From a checkpoint of a small mixture-of-experts model trained on Wikipedia.
Size: 13 layers, vocabulary 49595, 75.7M parameters.
Experts: 64 experts in each of 9 layers, 32 SwiGLU neurons an expert, 6 picks a token, a softmax router, a shared expert of 128 neurons.
Training: a variant of SOAP for the experts, 396M tokens.
Below are experts of layer 8 (counted from 0) of a mixture-of-experts language model. Rows are named gate (a neuron's input weights, with its number), up (a neuron's input weights, with its number) and show model dimensions 0-95. Each number is 128 + 24 x the weight over its row's rms, rounded and kept within 0 to 255.
Before each expert's rows: a language model's description of what the expert responds to. This comes from a sample of Wikipedia text that the model never trained on.

# expert 36
What it handles: Row-initial pipes, colons after infobox field labels, and country codes or dates in list and table markup, such as ITA, RUS, "Country:".
gate3 [118 141 137 122 128 123 120 149 122 107 112 153 166 105 165 202 127 153 174 151 135 111 181 104 149  96 144 147 114 175 100 150 110 145 138  70 112 127 151 167 138 139 134  94 156 112 108  86 114 140 119 152 156 140 105 112 118 117 148 137 161 144 105 170 100 130 126 122 125  90 118 130 102 121 131 118 120 148 147 104 121 150 134 162 132 105  90 147 129  74 137  88 125 136 130  98]
up3 [132 160 138 152 127 125 105 171 142 129 117 129 165 121 108 152 100 130 114 149 148 120 139 135 133  84  98 151 152 141 118  87 157 112 129 132 125 141 122 134 171 152 127  99 125 109  85 142 117 182  97 103 107  79  91  94  89 130 186 128 105 161 156 147 123  95 139 114 134 119 146 123 103 156  90 132 125 116 127  96 142 170 156 118  80 138 111 145 159 114 112 108 102 119 167 129]
gate4 [147  96 146 101 129 131 170  83 137 178 157 124 126 142 125 108 109  66 112 126 118 104 174 150 124 125 162 141 133 145  89  98 103 110  96 127 104 116 164 114 149 162  93 128 140  92 163  92 143 132 107  80 131 131 161 115 154  72 142 131 149 143 133 127  97 126  97 136  97 134 133  92 181 128  93 116 123 140 130 157 142 138 124 153 102 135 142 136  79 158 110 102 136 115  96 101]
up4 [113 147 124 154 129 112  92 147  73  99 115 142 121  90 148 127 147 194 127 118 126 148  62 110 156 139  91  98 111  97 146 144 170 168 172 117 126 133 126 134 106  98 150 141 108 164 116 165 119 110 156 174 127 146  92 134 106 152 109 124  99 111 123 131 153 126 147 147 158 129 144 164  78 122 164 111 145 118 145  86 121  75  97 124 147 128 120 127 149  97 128 132 127 138 128 156]
gate5 [142 115 158  92 131 120 125 102 127 150  43 140 119 142 123 107 132 101  76 140 117 109 147 127  83 113 161 102 127 156 129 120 148 111 140 132  75 105 115 127  95  99 129 145 116 138 114 119 122 135 100 145 115  83 102  88 158 162 120 153 112  91 134 143 118 130 114 146 129 145 108 145 147  98 148 183 118 128 108 164 142 156 169 150 113 101 102  84 160 138 158 132 140 151  97 179]
up5 [164 140 140 113 115 151 111  93 127 113 104 137 105 121 131 149 134 153  99 151 151 124 121  96  92 121 100  89 173 110 164 108 132 147 122 109 108  86 148 150 111 121 139 145 133 130 136 132 145 117 142 145 152 100  87 120 112 159 109 125 116 101 150 149  99 134  93 127 101 152 113 131 100 161 170 143 155 127 159 182 193  63 159 151  94 110  97 110 162 117 110 158 155 138 140 153]
gate6 [ 95 125 118 139 153 135 118 166 130 106 139 106 147 138 152 150 130  96 102  92 167 162 122 135 100 127 131 116 124 122 116 134 151 122 110 129 148 129 114 154 139 139 114 110 135  79 164 153  77 121 122 133 157 172 145 142 138  94 175  85 147 130 154 117 113 149 105 165 159 107 123 121 138 157 122 130 137 128 103 177 106  98 124 112 126 113 113 170  90 116 100 134 163  98 128 115]
up6 [111 121 196 102 139 126 134 120 168  88 107 151 133 125 153 111 108 115 158 179 135 137  85 134  91 115 132 162 171 146 133 166 114 122  93 100 114 113 147 130  98  99  98 105 139 133 102 129 101 146 156 131 139 119 146 102  93 160 103 156 131 139 125 108 121 139 140  98 118 143 166 155 116 169 135 127 152  93 119 120 118 175 132 108 124 149 134 123 151 130 103 176 141 164 116 130]

# expert 61
What it handles: Common English first names and pieces of place names in tables and lists, like William, Thomas, Trowbridge, Earl's, Parish, Socorro.
gate0 [121  87 102 132 140 129 130 107 121 175 102 123 132 160 139 112 151 124 139 133 129 104 165 110  60 136 144 120  72 143 111 120 163 104 133 114 115  86  85 153 181 162  92 138 119 145 152 158 104 157 101 128 100  83 124 112 125 107 137 164 143  99 141 145 130 141 122 106 115 106 135 158 114 145 123 139 145  98 136 140 156 136 101 138 158 122 128 107 159 130 125 104 157 169  86 164]
up0 [146 169 166 113 109 139 133 136 102 127 149 122 156  96  93 138 150 141 137 160 132 138 103 135 175 120 104 119 150 111 141 110  98 137 140 136 118 114 169 108  52 137 132 122 133 119 116 120 152  84 133 161 120 148  89 183  81 141 135 125 127 148 129 151 138  90 165 122 136  98 113  93  88 120 159 112 141 132 157 110 118  95 144 125 118 146 109 150  79  83 109 120 135 117 143  88]
gate1 [ 84 139 146 166 179 152 146 100 108 157 118 158 147  99 172 154 160  89 160 152 145 134 187 120 119 164 150 126 168  98  96 131 136 156 110 145 137 140 129 157 119 155 148 106 129  68 122 149 122 138 110 139 148 127 110 163 118 142 127 116 125 156 157 152 105 110  99 108 139 160 138 151 116 132 116 141 142 142 135 145 119 169 126 147 108 118 148 148 136 103 129 160 125 153  98 102]
up1 [143 134 177 140 115 159 153 136 122 163 129 117 115 129 141 134 112 133 109 120 141 162 114 137 131 113 153 107 149 119 128 158 121 169 148 130 141 146 133 142 153 133 113 136 115 132 106 112 151 102 114 119 123 132 100 114  81 121 102 135  99 131 139  94  97  88 176 126 148 119 122 106 111 119 112 121  99  82 121 108 107 150 120 131 120 110 107  95 105 132 102 133  96 136 140  90]
gate2 [ 98 125 120 118 151 131  67 144 139 141 127 137 178 128 117 140 121 180 127 127 137 107 160 109 124 114 128 104 131 117 130 118 148 101 183  93  82  97 114 140 177 138 139 136 125 100 123 131 145 136 111  79 145 157 156 115 166  79 156 140 160 113 123  92 123 139 112 106 119 124 143 153 109  84 117 135 187 144  93 130 167 159 149 131 120  95 108 123 110 150 139 154 107 204 136 155]
up2 [ 83 133 117 100 154 133  62 122  99 107 140 137 201 134 114 136 150 188  92 121  90 103 147 131 119 117 144 106 127 110 118 109 134 127 175  95  75 127 110 133 147 130 126 134 124 131 125 114 134  87 110 100 149 143 172  85 189 108 161 110 147  77 129 125 168 124  86 117 126 171 132 148 138 124 135 108 174 108  92 110 132 149 176 108 135 127 118 135 123 139 127 130 138 188 122 171]
gate3 [143 137 111 118 133 148 125  97 130 175 119 133  94 135 133 124 116 173  96 132  96 111 155 142 162 134 129 117 146 103 140 140 104  99 120 157  98  94 121 133 132 138 119 143 121 126 187 191 132 147 145 147 117  96 154 135  82 131 134 177 148 129 116 140 145  95 138 140 126 145  80 127  79 126 134 157 144 154 130 176 142 114 135 110 119 110 159 109 116 124 114 176 154 162 118 156]
up3 [113  88 159 139 132 149 131 129 154  89 147  95 133 113 139 149 166  88 145 109 156 103 141 145 109 143 107 128 110 137 144 136 142 151 114 109 161 135 135 108  95 136 122 112 140 121  94  84 139 126 115 158 113 132 134 132 171 102 178  87 115 126 136 115  69 116 111 126 153 117 179 139 136 128 117  58 103 118 105  84 122 142 130 130 150 148 127 150 104 114 145  83 108 100 169  95]

# expert 47
What it handles: Nouns for offices and institutions within proper names, such as President, professor, Stadium, Airport, University, and Location in infobox captions.
gate0 [122 139 113 141 137 119 132 113 130 123 107 126 164 150  45 145 108 138 130 134 152 128 113 161 112 120 139 152 127 153 188 195  79  84 161 161 136 184 171 126 136 155 111 102 103 160  91 138 115 136 110 111 150 169 133 127 112 141 140 117 159  98  97 157 165 137  85 105 161 117 146 133 121 156 109 117 118 140 156 152 109 115 158  90 139 114  97 151 128 138 127 131 174 149 116 132]
up0 [113 102 160 141 114 102 136  96 137 119 123 106 121 173 102 154 121 135 125 157 148 137  76 116 128 124 120 165 102 130 176 176  76 152 154 160 127 143 167 105 131 128 140  42 143 174  73 137 155 120 133 151 149 166 123  92 139 138 111 150 108 154 105 158 149 126 114 125 120 103 124 111 119 129 129 130 118 155 138 111 134 125 157 115 147 121  82 178 173 121 118 132 180 129 143 125]
gate1 [173 141 112 143  93 137 167 107 145 140 153 138 108  87 148 125 126 135 116 107 129 120 107 143  96 138 161 118 166 159 136 159  94 120 119 132 152 133  97 121 158 142 152 161 141 138 102 159 136 111 135 131 136  98  76 112 167 155 118  88  80  69 105 115 103 131 111  95 121 162 123 165  89 157  92 112  84 113 149 128 103 148 139 141 111 119 168 180 129 156 125 146 154 131  89 120]
up1 [116 113 128 108 119 145  76 140 129 121 111 125 144 147 142 107 132 129 118 150 119 140 151 184 130 103 108 119 105 121 144 139 176  97 126 126 117 106 123 161 126 145 149  78 116 124 107 151 118 134 191 150 127 135 127 125 141 130 151 147 139 103  74 134 137 124 115 128 103 139 141 173 154 123 105 120 161 153 145 111 120 102 157 131 125 155 142 142 127 109 135 108 112  98 197 107]
gate2 [134 129 147 114 123 118 121 120 160 157  92 108 139 152 145 125  87 138 148 147 111 104 144  95 127  80 104 119 136  98 142 138 106 121  98 166 114 151 128 104 113 113 102 116 125 133  92 126 115 152 101 113 157 136  77 130 124 108 141 137 163 118  86 135 135  74 107 124 137  80 113  86 147 115 126  84 115  79 170  88 122 106 137 140 129 150 135 117 108 133 156 152 132 104 155  83]
up2 [101 134 118 145 101 131  92 118 133 113 160 110 117 117 134 104 137  91 122 127 138  80 110 153 154 136 116 126 117 128 131 147 166  74 133  48 118 135  99 133 115 135 191 171 151 141 161 170 138  63 146 114 116 117 147 125  91  93 107 156 105 156 144 139 108 150 139 119 115 116 135 161 138 145 138 154 114 169 117 116 120 125 134 104 170 119 146 142  89 167 149 132 101 131 116 199]
gate3 [108 106 118 141 186 127 118 150 118 152 142 139 165 130 127  95 101 131 147  76 142 144 129 153 122 113 114 123 124 154  98 159 135 179 140 145 111 151 133 150 145 124 155  84  79 106 107 148 147 125 118 135 126 153 133 102 160 163 136 135 162 123 134 101 153 104 129 103 139 139  79 154 115 110 133 121 143 121  88 148 159 157 108 133 162 128 133 135 146 157 136 165 132  88  87  87]
up3 [143 110 138 116 176 104 130  99 126 163 111 150 143 140 157 136 128 163 133 176 135 141 106 144 138  92 107 133 129 113  70 113  82 125 141 137 130 149  99 123 109  99 153 138 107 133 139 112 142 107 142 123  99 153 142 145 134  88 155 140  97 166  95 125 163  97 128 130 186 129 101 112 127 130 145 183 125 161 139 104 138 167 136 139 151  70 166  81 173  91 151 131 129 127 146 153]

# expert 14
What it handles: Hyphenated compound parts and infobox labels, chiefly "year" in "19-year-old", plus Born, Died, Species, Gls and line breaks.
gate0 [127 141 133 101 108 113 135 165 173  98 112 131 142 142 101 105 140 121 110 133 129 161 172 143 150 137 168  80 157 107 130 106 118  93 134 111 119 121 105 132 128 139 121 161 177 116 123 146 130 125 132 145 146 116 112 153 138 145 144 144 119 105 138  91 114 131 155 135 163 140  93 114 204 149  97 120 123  87 159 143 114 145 144 127 151 127  95 161  78  88 142 135 118 125 110 143]
up0 [184  98 153 117 138 108  99 147 145 171 131  67 117 138 162 120 150 110 148 115 139 102 124 134 124  89 121 135 104 123 130 107 127 142 119 159 102 113 117  93  97  80 122 132 115 140 157 103 149 126 140  88 144  95 121 147 139 105 159 123 127 133 138 166 149 126 183 151 152 145 155 142 117 133 145 143  85 177  91 122 134 136 151 135  94 156 116 143 107 148 116  99 121 149 130 183]
gate1 [105 131  98 125 105 109 121 124 102  90 114 119 130 110  90 145 166  93 131 122 147  98 129 110 105 137 146  81 165 144 142 168 145  92  88 133  99 100 124 142 119 119 148 171 124 111 158 117  99 112  91 112 174 153 147 118 122 141 100 149 109 180 167 119 155 123 147  97  91  87 135 133  80 150 147 151 127 129 144 175 140 143 114 138 133 116 157 146 124 155 101 136 121 123 147 109]
up1 [154 101 166 141 199 172 109 151 188 150 143 101 124 118 148 126 131 139 103 136 121 142 146 129 112 153 146 145 127 110  91 122  79 179 145 121 138 147 143 120 152 150 112 111 118 111 105 122 161 143 161 133 105 111  90 129 119 124 175 105 126 117 102 113  97 113 117 149 146 181 130 101 193 101  97  93  99 145  77 102 117 145 132  77 139 112 105 145 100  94 115 116 132 175 127 114]
gate2 [107 146 161 187 123 131 140 118 122 170 178 123 142 118 132 100 115 114 122  89 114 115 153  99 134 129 134 158 110 129  97 139 143 113 144  73 102 147 147 144 151 159 128 147 122 169 112 149 142 120 125 108 106 149 166  90 191 129 119 113 104 146 128 156 133 144 157 110 122 116 111 140 121 127 148 164 122 111 159 142  93 129 107 126 132 164 157 105 111 102 136 124  95 141 194 140]
up2 [128  97 114 128 128 114 124 122 125 168  82 113 102 145 133 107 123  81 118 126 166 138 134 103 117  43 130 102 103 141 141 108 106  85 106 112 169 135 135 124 107 150 160 122 122  95 130 132 133 111 116 147 106 128 140 134  98 145 155  82 137 155 111 126 157 114  91  95  78 134 166  91 110 133 129 119 148 128 126 128 113 107 130 134 119 161 109  97 181 132 124 124 151 114 143  99]
gate3 [171  96 129 165 173 144 119 161 119 124 148 157 139 142 125 140 132 144 144 123 161 136 100 137 106 111 103 137 141 125 102 137 124 125 130 118 117 100 157 133  89 139 114 117 132 118 154 105 127 135 110 127 152 118 113 121  98 153 150 127 134 128 102 126 126 101 116 138 117 150 120  98 116 106 129 109 126  46  79 147  98 142 168 104 107 131 128 144 148 122 124 190 104 136 156 190]
up3 [135 137 107 144 167 116 114 129 156 112 113 115 109 121 100 138 152 136 103 154 127 128 130 110 109  86 170 170 132 139 151 108 124 146 115 118 116 134 143 132 135 105 119 119 125  98 160  86 122 128 173 130 101 135 146 154  86  89 117 156 118 153 119 157 120  90 144 127 117 126 143 157  85 103 112  70 106  89 115 139 127 142 135 103 147 152 154 145 125 139 127 159 121  87 135 146]

# expert 43
What it handles: Month names and years in date expressions and service spans, like September, 1961 in "from 1961 to 1963", and preceding on, of, in.
gate0 [111 142  94 133 114 114 154 161 143  92 153 128 161 154 122 145 145 126 166 116 154 124 124 128 138 128 159 125 122  95 106 150 140 156 133 142 131 109 134 152 112 213 114 127  94  93 115 157 149 111 143  96 130 112 121 108 169 150  89 109 150 119  88 119 137  96 129 141 134 101 118 111 167 156  76 142 156 131 133 139 132 135 122 140  95 132 108 137  92 108 109 107 154  97 172 113]
up0 [145  99 150 132 124 163 126  97 112 126 144 173 101  91 114 132 122 119 148  91 165  99 129 125 114  94 167 106 155 110 154 149 147  80 147 160 158 135 139 198 105 131  87  87 124 111 128 134 146 210 153 121 109 119  97 120 119 164 148 110 149 131 153 160 140 131 157 123 135 104 114 115  91 148 150 118 146 143 116 102 139 117 135 139 112 136 108 144 137 142 135 133 146 141 143 144]
gate1 [ 95 113 139 142 111 145 112 109 120 155 145 193 175 150 106  88 118 107  77 125 109 158 118 112 129 169 135 144 130 155 115 134 145 134 170 141 122 142  97 124 121 136 149 155 144 129  73 140 127  87 116 128 106  98 140 143 131 149  78 112 124 125 130 121  87 160 158 129 130 121 135 102 151 111 163 176 109 128 133 130 114 121 154 126 126 102 100 147 100 151  92 128 151  99 161 118]
up1 [157 144 105 142 138 151 164 120 164 141 154 140 119 134 147 110 144 134 153 130 112 100 137 166 153 137 123 145  97 106 146 148 101 111  77  84 152 125 167 135 160  77 135 126 127 119 146 128 164  74 165 107 173  77 143 128 155 138 174 126 128 110 148 158 181 132  89 129 120 138 110 127 114 128 147 113  71 145 174  96 125 105 113  99 166 144 140 115 154 113 132 126 146 146 127 124]
gate2 [161 116 109 117 100 133 161 107  93 142 120 136 165 176 123 118 118 176 138 135 123 127 150 108 125 131 137 118  80 126 123  99 139 120 143 125 137  95 139 119 144  93 106 113 131 111  95 142 154 111  68 169 113 166 127 120 159  78  98 126  97 107 133 116 137 111 144  64 125  79  92  59 110  90 174 124 122 132 139 155 153 144 120 173  93 109 109 109 116 131 129 140  90 149 109  77]
up2 [144 152 124 139  95 116 110 124 139 123 119 155 136 137 124 120 148 105 149 119 170 127 122 137 142 137 142 136 136  95 154 130 144 139 123 156 122 111 140 139 146 100 136 109 135 101 135 142 119  83 136 154 168 133 127  95 142 156 114 168 110 155 124 129 173 139 124 125 144 134 167 110 152 130 121 102 126 114 121 131 150 132 143 118 130 161  97 139 131 158 173 118 135 115 166 129]
gate3 [154 109 138 136  94 137 138  89 115 132  94 135 153 145 128 128 100 136 105  84 109  94 140 140  95 153 102 125 141 117 104 159 140 135 155 145  95 145 156  84 142 164  96 112 103 109 141 135 115  86 129 135 141 148 126 120 112 137 115 108 119 148 141 176 173  96 133 108 110 103 120 133 183 112 110 167 142 174 111 130 135 133 111 116 115 149  98 120 101 159 158 110 140 107 119 110]
up3 [103 164 130 105 157  85 110 145 144  95 154 112  90 109 122 113 161 113 150 187 151 122  78  97 135 118 159 122 108 141 157 124 108 102 107 102 127 126  99 173  89 108 130 150 158 154 121 167 136 141 134 115 121 108 108 143 123 121 136 137 145 124 126 100  87 132 120 143 165 135 139 139  71 136 127  81 127 110 149 128 104 129 142 123 178 125 148 126 158  88  80 147 122 177 114 123]

# expert 19
What it handles: Infobox labels and separators like Website, Coordinates, Population, and pipe cells in review-score and election tables, plus demographic words.
gate2 [ 99 113  94 161 144 124 147 144  68 133 136 145 144 122 121 129 113  63 166 103 103 107 136 142 112 109 122 147 122 118 129 127 126 141 136 121 113 108 146  64 119 124 138 145 119  80 134  88 103 135 123 115 143 135  99 132 159 127 133 171 157 158 104 164 123 121 119 152 136 158 150  98 107 142 126 118  93 101 102  81  93 129 156 105 108 136 128 134 150 114 148 144 134 112 117 145]
up2 [134 115 155 142 114 131  93 116 153 148 112 113  69 127 127 118 152 154 120 117 128 126 136 109 129 130 154 130  93 159 156 150 121 120  81 109 145 159 131 177 116 119 112 111 114 134 112 164 101 150 107 159  91 113 191 164 116 145 134 114  96 152 132 120  91 127  97 127 142  82  90 136  95 110 138 130 148 137 114 137 144 100 134 132 144 159 129 106 155 114 171 123 147 104 150  88]
gate3 [128 118 157 144 136 148 179 166 140 110 123 164 134 136 115 153 112 133 201  90 145 156 150 165 100 125 134 102 111 126  72 124  98 121 128 112 133 154 149 104 139  93 105 124 110 132 169 121 134 132 126 101 134 119 103 110 166 149 151  89 158 133 128 131 140 122 127 119 139 123 172 182  79 114 160 127 152 149 155 131 129 145 114 132  91  98 154 175 146 139 106 134 150 142 139 131]
up3 [111 124 139 148 149 125 158 178 130 131 118 153 144 137  98 104  94 123 126 113 153 141 150 180  96 102 125 139 126 153  67 137 138 123 136 108 122 157 155 131 131  71  78  97 111 151 162 171 144 133 126 101  98 125 113 113 140  98 131 124 163 125 156 111 152 113 139 112 144 150 155 168 104 143 144 146 146 147 123 164 109 144 116 142 105 118 140 213 152 157 109 133 137 116 121 112]
gate4 [136 143 142 111  93 112 132 128 123  79 110 136 175 184 103 164 117 174 139 122 137 166  92 124 138 190 139 123  97 123 150 136 148 149 139 122  98 103 112 102  99 156  94 138 136  96 117 144  96  93 112 106 133 130  95 102 109 181 103 139 132  97 117 145 121 111 155 127 123  88 169 149 144  94 112 142 139 148 145 131 123 126 119 121 127 134 135 126  96 144 137 141 105 117 149 107]
up4 [118 119 159 145 136  81 134 138 143 128 147 118 156 118 156 200  85 141 128 155 140 150 102 124 138 167 120 125 108 151 130 137 115 111 119 132 121 131 114 118 112 159  89 124 132  86 115 138 126 100 117 143 143 118  98 138  87 178 114 107 134  96 153 143 103  91 148 109 152 123 156 127  84 124 129 128 120 147 138 115 106  99 153 129 132 122 131 155  98 135 138 122  79 106 181 125]
gate5 [127 145 135 109 120  83 113 156 157 136 153  88 132 140 126 130 106 128 151  93 109 134 136 134 172 113 118 162 101 110 146 147 131 168 133 127 160  99 123 139  92 147 148 127 133 118 125  82  90 105 143 154 149 126  95 120 118 100  75 201 153 101 127  83 159 154 111 115 112 121  84  60 136 112 120 121 110 125 168 180 171 117 143 114 131 109 115  98 144  86 162 123 144 104 111 156]
up5 [148 103 110 125 135 154 142 120 140  88 121 123 133 152 129 131 104 155 104 148 121  92 113 111  75 127 152 109 130 126 151  86 192 122 150 122 120 131 152 126 153  93 100  93 157 107 133 154 147 134 140 118 103 173 157 116 137 136  91  96 108 122 135 129 108 137 135  82  77 157 128 176 136 124  68 152 168 115 107 127 105 138 127 117 157 121 137 166 126 112 125  96 134 132 114  68]

# expert 31
What it handles: Line breaks ending table rows and nouns in technical or election contexts, like fuel, water, power, Votes, Candidate, points.
gate2 [109 104 145 117 143 115 123 132 121 122 126 108 142 167 120 144 160 117 135 148 116 106 138 134 116 119 113 131 115 167 117 125 102 115 127 176 160 157 111  95 126 129 111 151 110  60 119  74 157 127 152 126 107 128 175 134 174 149 190 139 153 107 108 115 139 119  79 155 105 155  72  77 119 124 140 127 148 123 144 132 123 131 100 101 103 139 113  89  78 126 129 110 154 130 135 132]
up2 [184 141 129 171  90 134 110 121 155 150 118 147 125 127 138 170 149 122 138 108 219  85 140 128 139 113 158  90 117 127 142 126 157 142  93 160 154 150 113 129 157 116 125 151 126 127 140 110 122 109 124 107 129 141 154 129  79 148 147 122 161 136 154 122  76 165 129 142 128 100 141  98 111 129 103  91  84 144 129 102 124 108 149 138 117 131 154 125 127 107 113 134 123 105 136 122]
gate3 [125 155 125 133 125 124 135  84  96 120 120 163 118 119  95  85 120 133 150 107 100 144 136 143 159 138 101 155  96 183 137 102 159 146 145 161  74 124 133 126 119 140  73 131 149 131 142  82 120 148 214  92 130 101  79 122  88 114 119 138 117 112 129 122 147 100 140 108  88 102 102 148 151 137 100 139 154 174 139 169 113 108 136 114  84 150 115 154 138 132 138 110 129 117 105 102]
up3 [111 128 135 132 179 131 126 105 108 142 136 136 155 119 149 112 101 132 100 106  83 162  73 143 116 108 128 169 112  87 101 131 120 139 116 117 107  97  77 124  99  81 133 117 133  96 154 141 111 103 111 121 141 132 122 141  72 109  79 115 159  95  95 131 141 108 180 151 124 110 102 132 168 115 134 141 124 147 148  67 117 139 165 125 159 120 128 150 108 137 157 142 123 133 118 149]
gate4 [144 128 118 118 135 122 143 124 169 133 113 166  92 131  99 105 181 105 111 156 115  77 123 146 126 129 179 130 140 132 161  99 131 103 126  76  91 185 161 149  98 109  87  99 112 151 141 141 111 136 119 145 132 115 125 128 125 104 136 148 177 129 125  88 137 130 124 119 141  53 145  90 117 164 152 125 133 126 123  98  93 132  83 133  89 113 148 100 143 162 169 117 134 159 111 106]
up4 [118 105 136 112 134 142 126 128 108 146 140 115 127 116 124 156  92 140 149  75 133 168 122 104 134 108 127 121 112 131 103 161 110 132 137 164 199 106  62 146 149 165 163 138 113 132  94 119 128 126 124 100 109 155 102 133 114 162 171 116 101 137 139 162 105 144 120 152 108 180 103 151 123 109  99 126 120 142 135 138 135 141 164 114 159 142 109 134  94 136  94 129 131  94 147 113]
gate5 [111 136 122 131  80 104 127 100 137 129 135  94  99 118 126 139 156 144 121 133 135 130 114 139 153 119 148  97 178 152 159 147 112 130 167 106 152 163 170 136 117 141 106 157 136 164 139 135 171 131  87 137 155  76 166 109 135 146 111 100  80 124 140 129 147 147  98 129 137 124 128 123  96 159 143 145  82 133 108 151 102 125  64 121 103 157  83 117 172 124 157 136 150 118 134 145]
up5 [ 95 133 106 118 112 118  90 115 110 123  40 154  78 132  98 143 156 104 132 174  92 136 144 142  98 101 158 106  95 156 107 122 158 130 111 142 129  83 111 121 114 162 117 137 158 179 163 129 112 105 150  85 115 141  80 107 120 121 101 113 187 155 150 119 127 103 122 140 154 100 116  92 106 106 123 108 140 133 127  99 119 150 179 134 163 137 139 140 115 140 103 148 159 167 121 119]

# expert 26
What it handles: Geographic and organizational name words inside competition or league names, such as South, National, Pan, de, Central, as in "Pan American Games".
gate0 [115 127 134 176 136 112  97 146 103 126 125 103 111 133 168 111 118 154  99 113  90 107 138 163 150 175 106 120 127 110  92 143 161 129 122 108 133 120 130 141 120 150 158 131 127  98 119 128 121 103 115 144 127 122  99 145 132 110 139 152  69 122 136 114 123 105 101 136 133 142 134 146 101 126 143 117 147 133  87 111 156 104 119 118 129 160 104 124 121 107 116 180 171 152  96 142]
up0 [135 112 111  96  88 169 113 133 160 130 145 152 123 139 100 126 122  91 103 144 181 140 110 104 142 108 129 125 122 131 182 117 107 143 122  98 131 101 173 140 138  84  96 148 123 179 133 145 164 150 179 108 129 153 110 112 133 153 124 118 157 132 135 128 164 165 164 140 117  81 103 101 143 152 133 180 115 117 142 142  70 122 146 146 145  85 132 153 124 106 137  86 126 114 119 127]
gate1 [ 80 127 150 137 141 134 152 100 131 103 114 138 173 116 101 161 123 133 142 113 124 135 122 101 116 153 146 100 107  84  97 129 162 139 131 127 104 106  99 128 156 166 147 135 132 142 158 133 143 127 110 112 134 136 144 127 119 122 119 170 128 155 121 137  77 138 128 103 115 136 171 180  84 101 139 105 138 184 103  84 143 131 173 141 126 173 114 108 101 149 164 133 128 130 126 161]
up1 [119 135 162 103 139 108 118  77 106 139 103 131 126 119 115 122 127 122 109 144 150 119 130 150 138 161 175 102 150 103 146 174 157 124 135 114  89 158 110 138 141 148 132 129 117 118 112 149 119 130 155 122 126 156 144 100 129 134 132 182 121 112 112 143  97 134 123 129 130 145 183 138  69 127 110 136 108 172 104  86 145 101 151  91  75 154 131 107  94 158 166 125 172 177 143 147]
gate2 [ 78 110 110 120 166 125 118 161 164 144 151 104  99  83 142 128 161 162 154 131 100 121 127 100 124 169 101 118 167 170 152 137 136 112 108 149 133 148 137 105 124 136 143 131 129 148 119 158 160 143 130 114 107 141  90 137 113 127 141 112 138 130 109  92 126  66 140 137 161 106 119 115 145 157 163 117 133 152 141  77 119 101 118 111 145 120 171 113 123 125  89  98 107 127 114 142]
up2 [122 109 114  85 128 133 141 148 107 108 109 123 127 139  91 165 128 119 120 176  97 145 161 141 107 129 189 133 102 125 107 103 124 103 131 115 142  94 137 125 147 123 102 105 177 100 129  88 114 125 164 129 143 104 149 120 113 104 112 121  93  59 132 157 157  85 129 115 160 137 134 140 135 123 120 111 100  96 143 126 139 108 108 127 111 150 113 111 122  72 123  99 102 134 132 148]
gate3 [175 124  86 118 170 162 105  84 148 151 141 128 135  90 180 121 141 144 142 102 139 181 125 135  94 109 137 195 152 135 160 157 148 102 150 153 160  99 113 167 134 145 130 156 126 139 104 146 136  94 149  91 161  94 132 131 136 145 145 144 113 114  79 131 120 130 106 136 138 139 169 128 142 141 138 128 139 114 145 127 109 165 118  99 162 129 181 121 105 176 122 146 123 106 137 157]
up3 [138 118 119 120  88 127 133 130 105 101  78 138 161 100 118 122 118  92 135 150 115 107 119  92 177 150 124 100  84 158 137  92 129 158 128 170 130 171 143 158 133 138 134 128 148 151 127 139 117 153 143 168  97 171 107 130 137 124 112 108 131 160 143 116 154 105 135 169 124 102 133 133 120 142 119 109 133 120 158 120 127 112 110 110 145 150 145 157 141  65 159  97  95 194 147 111]